From a checkpoint of a small mixture-of-experts model trained on Wikipedia: width 256.
Below are experts of layer 2 (counted from 0) of a mixture-of-experts language model. Rows are named gate (a neuron's input weights, with its number), up (a neuron's input weights, with its number), down (a neuron's output weights, with its number) and show model dimensions 0-255. Each number is 128 + 24 x the weight over its row's rms, rounded and kept within 0 to 255. Numbers have three digits each.
Before each expert's rows: "comes after" lists some tokens at least twice as common just before its tokens as in all text. This comes from a sample of Wikipedia text that the model never trained on. Tokens count by the router's weight.

# expert 8
comes after: "| ", "0 ", " ", "; ", "— ", "1 "
gate2:163102138105109149134164137106105125119104107119096143156112091096129136123127124094148108125175132157137158137165121124151128134102148095096135149057107169166120142148134153195120126165125103095135131134114142152140149100146151130110125117114116183080159139124136128123103115127160177140151136129155113129136138136103115131113096106111122138114119128102124119175072131155129137134128114134106103127142115104111115144151080205124126122186121131090120178103170088101120103105129118128103112137084149135149145121105119096118140138150108146106138094109164147078132159123121136136115118125112138181160143124105155100105150139116156145143189129162086126151130131112112154114116113158155156152149135119121153149115157127141105092170143129116072103124146085134155192154122134
up2:089154111138137133136149172159147160141101092133146142110162162178119141125131150116096146120153149109142120102089150152144119126135110162181117118183160078094136112111145062096156116119141158174136146119144116099138131151106114142134128119146133084153102097099129103143150149135075112119124138124124171120069100117121157133105160097148130130149126130147150114095132127124139166132122097127140189131117146174155133141105150114145133144118134134122118080154082160157084146125135143131102133115175115149119125135148116186105149131088116135153114130137113115156124139142116141106111140115128106085107104124124134156115111151122069103139140117117168106099162096143140142106139176094081127107106134151109120121156091120142150137097119110143171132175102169136087081108120135
down2:118129108163120140086116121120137151117126166104144110145120137119158126153143116136139127116116094082120143111150107143144114144100134160170171138131132085065129150123144122103147096137130104106152157120109102123136130137124147082148190152132109126104112120064145133166120145123114123140099141096087153130074112161170124141106152131152119118131152143114098086087158091100123086155157124126146164144105134108109158099137136104112168096145142153174122133103110117171150143130115157127109154123098170081171099101147120175101126091108177154118113149110097137135132109130126112108104144133112107108166110113114138147132081173061139168090127159114140129132134148108137136139144134136144109115163131161147099119161133149132108118108103146168136142119134174135161118136194110

# expert 16
comes after: "| ", "- ", ": ", "; ", "\"", "The "
gate3:130105146109095136108095162145126084123121139133094128151137190134163135137141135142156112124118175143130135096156136110092098102105140118117172165148138128147121085149134102142131140155114138130139141061122134092141170139100126164132146103115181140156145144119175132169115143136163136096147098127084127104087116092142137153156134157134096130149122122063168123103140158106138095126148073156087124118122134138098136126109109103122114095087149172161090139135110154149126133121082104126156172151124139107102129130134061147140150130148173115150127115126125108127103114149105123164107146092181104154113126143121112147107102106094101129117158115124149119140101158137136115139099103125121147151117100145154156139143112146156180117174124091141115123144163101112112077119134145
up3:089159117127152123116164148097136158091109157171134133116124114081120108165137101101137161157122138154105076154105099174172137170137125124092097148110094147158130168117087181147107095152169109146111114145131129182081123104138099100115122125124103107096120125137109139115136102103122138117115147138130129143125117161177124129111126121126170139108114138172140150103103086123131122165094137118115142121102091093123107146118137128130168171153140129114109081128152093128155116077112126106075139094175101155132113175128164125122164135091120141104115122157152133125169132142131135123105139170122140139152155111132168140175187137152114113160147129163138093150159143137126096145154141132103125098136128108107139124121135154135100127088115131161106147139110148148169168128152158
down3:111136137135173132106135122101137135085101151100107201139131118109103122158098172131136168120123116159142111136126164136095126112085143146098110167087118136112116163115102150103071085130124143103159131134125117129112109113138135110119111154136129148062118173158099137114170156166119126150102156118126101106139116168121129151115140118144110133094130115167124131170123085079121139162084175070169137139126119137169103166118107162126095154112093100107098099132136150110118166142158095124101088136153146122150094138133153151090126152123133153109098111111133122120140151129147167142126099123099118132141118140184149153099136127156130156127112151174161128157128133161138095128075122073131112117151140106123128137131105090115130107098131163147141139120121145160140164111140151

# expert 1
comes after: "in ", "to ", "of ", "In ", "on ", "for "
gate2:109086129132162132159080124136137134149191120163151106111145074143121099131124129098143138150102092129156151126159119150116166126163081100158107130156130133137137113152156120104099157120197130151072140130147116170117118149105080169127126130103106125118141158129111145164103112140113141129112092084101129095126124138147104078127123148105105120177160128113137139114124105148144123164149110144115124153170109171149162103144127124123150135101125157102094122157136120101135130144147144105122113119140119120114126135134071092137167133150071158126145100141130145121123125101159140120101126120126141174098133125136183207102124093148169138156109126106125141123122115093120117091126154162133123148112131106131128122093112076090156119079140112114131113144114167149130163098115092
up2:149123146144120126072083124117138121109071083107175107144111104146165123112133157125114124161138150144139134117131099113112104132127165126105138136086116082131109125123134181165152114147099106119110144154118130135138146125143159137140155116131097130159144097127120155189130127131119164084088162157161106152097142119130127116164121110103169131103126129157178124115149099120105154125165103122112170117090108110132132143096136141108148151178118106126128123123129131094120097154114138210164120126165127107112148135128135167109105108132108138133125137087169172130107140127152090176076135098092126162139159098113165132102160130119135115116097131099101154122096121171136151116137131121119119133117135148174117133164148202130112105151097134130117109123138087134153075111121108
down2:083147165111122138178072117132131137095094134119122091097139149117124140150119115148133129137116152110183162164102106133148102153103125179138141139128116154106136167141143138123110087152095085143137114144096061159136085098136169149127118132125143099135120106137094161118102129149155153077097155130158153112091114122140145123106136095137136102124135114129162149162119077092135139111145136087109136095144137123154133073100126130100160090102168146092143102111130095143137107123153133094146131163147143139112127125130149114109131094126154151128137151132147097108099143159143081155113146096143123140119124094133157138184153154121116138128109114142102139143078142150121116093145101087126125164082134110126093140095152126102117138117107163115094113141127148064148100145151083

# expert 17
comes after: "|", ".", ")", "==", "===", ")."
gate1:127135148097114126122131132156121150086133157129124134127127143168098145139156128106123144119121166119104126122121140165169149147121108113095121102124130176128079123109109130163103138148151068204143135141154127161127121186110113115128078161128101171108157153130153163133152091143138118116122111116117127108144146097144125131123129102114163128139121118128149175143122120131155127101112088115158113119108148148118132128163148129171099117143151173116166105178108099137111163149133117105146118132138135178182155140138128163133130096133136113111115119116140132128182132150144128140126142159122133144113115097114141091151153084112166105143100124143096093115133161169194192144190100127148121159160129174166125160109131118113137159181129154149149104144104143111168106132113157
up1:130088123098141126191109144189157114144124149175123113090117134129112125150149167139134209115102040149121103117141118108106120177107141171112091135140119148140126140126137123115134148132145149131163131119117107113141135119125113152095134150094097109117132119126137100140102117103085181118159147162133152121135088124139119117126095137104139097099136051140148166126111140144146101123165160111104124142106123090099152113155163156082135079171136149144118164055095069116116128103124123155096168146091153095130140124117109128138108130108098090139159113128116099122137108150101119100112158138122144129123120091150134095138156140105136142103154115118134126176113103174132138122156138131145135099130129132128120117131162088123136108123135105128142098148098111131106146127127112
down1:139121127139113150147136144147149108158106079139141138152128163124131107101116166123125111122120130166125098159113149145139160123143171123092123112164128110125130141109131128145161161137130110108103129139097103107159144113136120095167183136199184116109135159106119108119120188145125169142124148134130143142125100140136131147123131138103130115132133109129152155145155096128096143121147152132111092107152137103155175131100158144078122121069150130076106134121085151109160107139175149150080081124099193154101100166123089097085118157127107103141156145150106125094139180132130118100079173140160132161133166107148123120111103149128135154138113110148133180089113140124139136089146156133152121122092110107133153107144102098132127150161127098149157103121140135109097123105108101

# expert 15
comes after: "the ", "The ", "′", ": ", "19", "National "
gate1:130143116156163135129119091108131146124118080145130136126131140147153136092112124133112136146117103124085111116080105138143142116174130173120134102167096126159104128148112113160117091139127085172107156143108120104109142123141096142156140093144114094137133133155102160135113100222120143094087102158115158100122124110094075129101139134141158159133088133141141093119125118076150127093158116142165146125151105113140124146192129130105128155125149156149079091101131079127068146131094149136071131126157137125125123142127114162112105118123128177149163133145080126135107104159176167099119129129155165094084128123112081115087124124127110149135124139137114105093133102144098170112135136141090139148108119143160130133081092137130118118127155152132129097123125129137120119137120116
up1:122131110092104103100136138154111104158140107154089151094108145137093122101142161124121113151162158141102122139128105133130092138125131157109155179132130163132134108106121095179111101138106151127133135130139141121167121131113160123107125111111129137105094096126136131081075159188156125129107132101148115148110113195144071123124156088101115154140090136142148138118095146123121120123115156176132149123144116104117134142149158183142132119182126116112106122112090154128153163116150096148131125188147120104149153124114160141130128152129169104219122115113072071153093159139114121139132130131108108157121137126130123114110100189133120128138089158086141131113113162087114118171121159136098097098092118121117149125118132109128119130185135119155161124119131111125125136160123115
down1:121116116135121104120094161147153114121156120158094142097123103115117152085152120091125115150155106134145155122108138099077068089136137091131106105117151139125119129129161104119102117153124110131108115154120127156164127135137141145129096117150155115150101151097167127172087178131127125156150108127128098141078091171143117121153089085103136148126113132121111153122119141151165132165127149115152120104148130128160092129116178153139071127121148117158122087152167155147172116141151097118128162133146170120129106108120130109083139119164112139138109123151087137102068143150114153078098156120092131105156133083141104095098093110135089145145132074083099165131158139069104090141143118079120143102142122147127129095132108129135150144138151104115140139146129158119096132103134133

# expert 24
comes after: "of ", "in ", ". ", "to ", "at ", "on "
gate1:166123122099151144138098128148115109105101133152121098165134139114143129159145137091132150153100162154129130158146120071151164146162097125161111085094113121100131173138092107132097108147142098122118153131105133110191111120130162110142166140128155113145146163135154128128173146116139121141117134096139043125126142150134147138125123128122163107121157111149124144113162107125119147097096178115104113112163144141133119093093064114108124118135103155141144150160098109094102158133147117092133144103140165134160129110141122131108128120157071156144134117149163132093094117140132093163108158115165170141127101107172147108149068132119138117107153172113147116127103132143132109123127104117129149132141134168063149173099139093144152165094124132122129081158151125134115143144091122
up1:155142100097150109130128146111097085153165126131131072147092170126136157127138118111141148099108118131159194123160111106164133088143107092130108099119135123118118148083121077130081092154114150125078130104105104161181119137151142121158124110120112187115142140118125117123111128152168135124090103108148095143115111154146146141136147125162142116141145107120146077129152115116159125156107111141127151156130127095130122116113125143119082125094172147104125121124100159163129163102152148127115156120144113189123128152136116145134176117124073116106100134146139113148096110137174104135098150128124105111119114113160164135135122133083168152130162143117147143106156125142078138120106138110114135133117148116082114103150131105075124116140132134132165169162162097056131121103085126
down1:140149094120116121163166133130103139117136157156176122141125115139132117144123165103172115133098125111101181131180155101135144106105115122081125134081102149132140113089125102109136123119120168112117128075108103136134103112147144128144165110139136133130138090120121165106106148146156178124101132143080147125148127141153098117129113109148099116094129098128102130138168104204138111123104093151159143144106118095125127123091122133104126118165178119114106118124136153162107141157157146116142097127169130101141144159089117170115136139114109134106127105118147132164156112119176082138120126152113111133155117159131140143155084138105185150083192134161138123110172099109121118137133156084107105117088150113107114122127063142082139101134137135145157140127151146129162087142155152

# expert 12
comes after: "\n", "\n\n", "=", ") ", " ", ")"
gate1:138151089138194131174142146154127113145114126109121127147155102127114142115173140135130138139125115130121098087152129145119122114159080129158150126132124160097091143145159097139111118122131150107135143114194091163118097126147101143142097163084137101117147110165111113094109118112123132147110097170139099103103159124119118158131158139108126160076149128128104131076137122188120105130123151161144141160132135138120099170122116120155123139100119112138096141111130137082100157141097115098106108130079106161111145098119109146106190129128114176118100104102095125159106142117121103134103110128105123112077123159113157108157114116161115077144149128131088134157151138094137135132093121134134118095130121115136122168128109095117165113115144097109143079150123087154091107100053138
up1:164140082143153137138115125097137131135163145123131133178131076113112132140169147102117132085089117149138147105133161125126114095104140138117138111165130120134161131136120090129077118105174115144124106134156144086191131121123104122138112128144093117111141133143122149180117132131102107117150156140122126084206110130153176146135100110144165137117141103120169093112120135163142144143118166137168148100083142159128111144129115111106095148143128166124138141086130127127105109156082073149097083129149151163138120152132144135106122104110162116099113104095113149149156141142143134136146103132129093092117125104125137142095133083119114118102121134181164112119089116138110095142124097151102175137171100094134127098108127106070113160102123151176096086137130098139148119110133140
down1:108133153163132161169115154135102130167155143115164132152148108126163148129124152154121119120076111140144108118130127102142104119138130127127108120128116151110150149143185147154118149151153114206115155136153167106111134158131122156113101092103139163102122109146178114120153125094147158135119114131119094133138090149139119110126118143105158146168128106116053116170147129129152156154119129094189093185093093121156113130143138093104131112126137151133120175130102116083117108132108100152119135153101135105101143141130072106119141172150143109138113116160115147141165150163122140152139138142137121130146154072149109111122141141123100121146097087113161148136139143112105147095142125188114157121166149150119105108144121110123127139058117129176118116094127100109085114123103163

# expert 0
comes after: ". ", "\n\n", ", ", "that ", "where ", "served "
gate0:109157154106110148089183116110122116140096107122122153133113139140122158124132116125101118154159159116154115113106115110120124130104133154077120108146122072121108144137130141113150092167120169106111127130106113134104118133101180165145118110149104121129105143169098132122137151116123101147159109183114175083144102089158154160129086120087101116134080124123157127147149169150113146183118157151120127127158121075136126138120135111100129108141121131121124151107115095135137101124164119146148092126098073139159147161121132116094155141108159114154103127111138075104095168076122125133095141073108154148147174137117136145122178121105070127137115104150129128117137112117159133128114124079149147135096103133141058146116118135124162108095104178168107134134145163137130134124147128
up0:136138163135105077138161119092147118161082129126145161151121165168134131104129097114123094166169129120129142140089109097131098136145124146081109103136128115118079158135098115119124088177121127127109149161086140149110134116152167104161134115110133147128129128137093160124115137111122116145143102155133144082115087061145141163092074111079132151130098134125135145131144147168135169123088138140107074148145125062121123137131157107175106130126116097120175199123110097091105095146145154147104105135103074190163133164134098148096119148105135118140092098110154102150115172104122124147123156106091150139147112117143130153145123125126113110121113126141131114123124122098128127125139140125130132103123101106122091137117139118116135095100112160113099134181125144128129113133116158
down0:125145121134106128129126191127156103137117147191123145128113176124127112132100143119115129130155115168106107164132104104135104148139144103104157105134139120168103134126149072130109120133111130134143160141140085138145128087131144125139121132133152077142131110149090125064150123128146106143122120151157109101139143099137140156137120119113139111105134102176123080177149112123122159120179106116101085101157119121118131139102144117198091135135112119128178118170131089116103098126136145084138100073094061155113158146101142067157092151110080104128114124128150101105125120097125123113157095105124131089129108158114122133150127128103134093102105129174165135176117079125144127156122135079150140126108129116106112123086116164121134145141119130132106140159138093147110143162120126

# expert 20
comes after: "-", "–", "a ", "United ", ".", "th "
gate0:120116114127127134147131108091100097141170115108156160115150162116066132119084135139146116097146085113155088142135138183123089131164141105153147129125138107133129137152109126172096126125129107156140131142156168152128102137086120125129125127127140149120116126136085094144123114116151114135184102090147116151116152125148080113162162146127095106171114097069172097125112110089130134107153119124132112157110131121132124136139127204122124103172160132143141130131155153098115126152125177136144150140130111118149130115128137134142137153094089134116090169107138112105112168105156093126170094159125127114109093133118144123174174138151121154050107165104098141166154119132119136156164140116131171089112123091106125140129156163103125156133127162151103115106100161140140107126111144
up0:137126134128113120108123152139161185098100146140104090148089105139169134163153115111102151130121156176128157103122134061120141113088120163085098140121106114144126111117156131086143149125153123109119136132107083093121182110167127152134131123134118119130119155118169177127132142126127153147083137145125118087159123143126158129101086134140158153092156129168098149107154147172118133150119107115127133095131125123149142134105129057129139140104098119137121135121112102156135151100142095108092139103130177132099120139129130134136117090130143134127174110151135166149127075159108143109058146118115141120141136117134130140097069106118124097184166114132156097076086139132157149118116117129141108148131149177143123129094084090163124107125151111123140163136161107123117132121104092
down0:124138099116105122146112153158106140131129091144050124157127087160124122147128160087156147154092104139161074104104115109125158132136136137085114110076150120081141150145132115138137102108090082136071156157130112150136146152144115147124123112116104158125132122143170120123135109158119126132122151155086100089131116114157137120125094132124121133122113133150130103167109116128150146124117160142163154143126149153102129150153103116134159144114138137141124120110150129154151134134119127099156134127150118135128126179148137128107114142128156169114117109129090077138080116172180109144134145043131096174129144131128153162153167170114140128187172111123077119117144114118106113109139114149129137175113103119131136127120156150132129167140158105157116145194096136098176126112142159

# expert 2
comes after: ", ", "of ", "New ", "in ", "South ", "United "
gate2:105122120142093116111159154132090152104115150119151128066146150164141108117124105186133150125155137152109124172105110156175141159134124090140155107171146125146097129151179082131089134148089153146147126103128157154158126069167147119129139121118139136147135116130163096120085094127112111139143144102102102119116114115142075108124067121118171134118151146116164128153147115166075138173124110122138121075134146118147145154103101115107118118171142143106106099148150113125132152105124112130101129116110138116111139144119161134160124144086131150137113155138096116145116122107188130119116162117125125136097112092119118179100107148101137162145182139116143141109165099078092108137141102146120129112118162097126145111125161141110159134150125170081138090126093157158149135132151129
up2:092116126160150121141135131139102095142152097116140077118130128148145112126146112121053120099161186120123102108114122146122117113136105149122098146153139140132133109109148177127099157121141128097124135177115173136110120091109133130142138151135115162111135144093174139161129087148134131099124113115126141143129142108151156099126151148125094089152142105156129148115134107129070096123159126134147097154123078118136181132138157137142147134096130084147144124162175133096090116141110126158161130099105133090143129119115123087166133161122122141113135101139184107131126138096166128119159108123109122149115122146104137111095119137111138135130095123145097142107193102149088109176140121147135141122121092162132084110123105129101117120066129081094118121116114063107088109166088094
down2:118177100198133140163135094107159105125124108116142133111124085141134150114091159176119130123149096111146087103115159108091156123090118146118128093130135142120131150126158128156118115108119148127180135151130137143137151165101110113136169145115164153151151111110114078112115126128162146172088090119132127156139083189116097145150103131119127102120087130133133130133119195166124151159108107170136126151153101142101156144142099110115135140160090148134128151138081134140147129121133092142093152158108120107091076120126157099114130128089124146099125117134089102092141118153090102117112109162108119144127108137117081104093125136164110132074144156071168106119111113172101122142136126135139147147146141118130125150113086136088116135152093115124135129119117111125146143149169167

# expert 6
comes after: "\n\n", "- ", "==", ". ", "== ", "==="
gate0:181152140148148117105118131140120145101148119103138127107134186143048126124162116131118140145107174163118086112106167139098133157150122144124155168146136165120120149106148145121133125163120121118085108125159153048144128153152158112104131128156126103099128122116105076146117134144112162120096154157118153113120154098133094113118129086183118101122133090159133098150114121120143129088131131110131113115131125109106141137156160073149141125093122145107125128082168175086136107177082112164128115144129151124112112141169136118087107133141114165132095153117122081117137125117120098088101124174126097133090118105138121185135123136115138160110135122090160131084115148128137123153154097126129133120164159121088105116117112083115121104119123148131117134102141141157141132177119147
up0:107111091160147162135142128113118149104136133130154157133141153096178121162095104156104112136120141121146123147111164143120142100163117119142114123183128157087121137130104139139146117135153141112135102129162108190106139112145147124113136120134118124103114151123100162158100110139139105122099097137085148150112124117174128116155141149159091131080140150079170137096107146176124154110107146148140141140123163106141136167094104110134101153096172095092122105135122122098092115168146127083094113166157103158148107148096132124103137132094097121169134092178138126131131108128118126092129153120166163130158113103098117114145110104162105159127136153136104183095168102109131166139157130105098084119103119157113132107143134131158065130129096153110094156113113130113116189146138106
down0:131162155141129129139138152162095148102138136125145110115143130101077095089126140152091097150177123141108105129138157155096123131142126144138102139145128087136106124133128179101094080114147176137175122158145144107120154137142127137146118121124136124080121138136137185179138135130175146110117140155121091143115103135121157133148157107153120113085082123096143100152150131117119107137130174094154093162121131122167140183131133088153104090111110138143116105082149131085104142135121162108118145151120113146119137060183086125140149134138116180122103173093103142131133105144103161135112123128113119114098111155141131152141118161116139171119128171164149103149123173101127163075143097141098155149127124103123151123115127117136149161087109126084099132088114105127149146134134120

# expert 4
comes after: "\n", " ", ") ", "\n  ", "1 ", "2 "
gate2:150116126123108124112117131107092133091152119078119160113120123114119155154103146148076147148110141137133145131091178174100111159138116118150174115137139104103128121156150129132161161132129144137104135121118103116138103102081122114115121076166090139096085082108108117117117108157133117132097161131162133108190101124093152132169157133162125121098168140114104168142179159165145163093119102153121111144119145145160109097120132128121175123141119198157123136115137143115143127107148137144119164080118153116131110160152142125117100148114127157147129095145135160113147124175147140095156095172114122125157113126100150132106127104137133129120106097089154119095137083142166154118121140139101087080102161139122153162122106142148129137156161126106132167105153148073118156105149112
up2:186132105141111115138150150087156106116161114088111149096093109113118139182107151093114124087129172132128153133119114144111085120144123087116134111150078144104140146109110149123107140177130138115084163100129099081112069122183146118103143108149155137171106121122127110130130134172151108111102147125131114133140107122144130124124167128158144113101076158142146157113122131112132141110124125053145156116089122105157117113139085117189156156123151117119147114105132156121150152138138101133103150109101136133149150137078093132145133147134140100101110100111094139139123160115089102113164098137130131141151123107087110168120130187139168143109115134108118108108130119124125148180112148133102128097103108135118151144142123163189088161082160135155122128154110135125112151134101131
down2:140154126132122133136143144140153083100125155134146125072137140149108152132085109096136177135162148103125119145142120097128129138166117122184168122106117162115158119105145126136125143168133183147100101099144147112118102133148121114125157165129152143096126153154118123112133141155151092148100125150120129143122161130188130108130160131104121139076120164099134145115135088080131158104107094109102112121107112145144124173141134152146157133115125125109114107139089107115106143110072125168166131122171108130159138107154088148124147127168125068129103143161132144082104140122134128150127162097142116096103116135129114134124132082125123115156181118156133152105149094089118087143084132089137090121103115165114089091126119119151120162079130134105132114103110054117158162145116120

# expert 27
comes after: "'", "is ", "as ", "with ", "of ", "’"
gate2:134130134132091126156140112106172113108155117141101153150140139081112153098108141116080152101103132116109137111138120128128082118136146091114139143156142164155168071164099175121092115134138153119106126147131141142109125089149204138119145160150162123124101070140097132139121114120184125130122115155134149109149111128098129131143082149121132082071124129139120140138146132114119151116091109141115140136134112136097100102154103142141139136126079127162120113095173161119156078152129132140119139115108100120144128096132110129141153130117116122089094128084134146124142110138138151115092133177134131159133101118143143077088136070152116145118140159132160156108092178143119100127110127132112138088158105159144107161088149099152105122118157099111153086191142151101123091139141109
up2:141137091129136114137134137186157167107114135111102158105191168190106130118137137098133129179109130123136177130137122118131150123130136147147130104138132079151089139098144163130127159146130105102141153141166117101131132125117132141108107087137115097176113199129117109086125114131177119141147117153123065150147127173150149132115131095114132164158163112135143140096086158117103088133154106136175152150144153155123155152110155124114122109118124107120077151127130105133137137114096102103158121109156138136072161112139092131139123107104134126117130119142158116129135143150115135147114114043103139093148144136104145127147118110145124093137124117148119083155136120098098115098126101137141088141122142105150112129157099135125115126139096146091114198092129124156138146112124176
down2:139111160121085147105127137070142106129125120106089137130134174154109135118142153125088145115089120128089094100154130173137145116188138117132097124172137145159146141132094144108110109145088105144114128140140132112108115123133148152078119126099112117164153161144133083156109131111139144139144148157144150110104111138099129105109120135107150102136155132145129153144159189075130131090110119167140165114114150126115097144152122128150154136076140138123130134165144125133145113137144094094118151131116141101130169116140160158105172141131124140133060088118101145128155185114106150159073138137136123145121128182111147126181059096122123102126123092169132125154094130129133111123115166140102112110173133113155132140118111139118151091112137163079122108131163098146135145158088122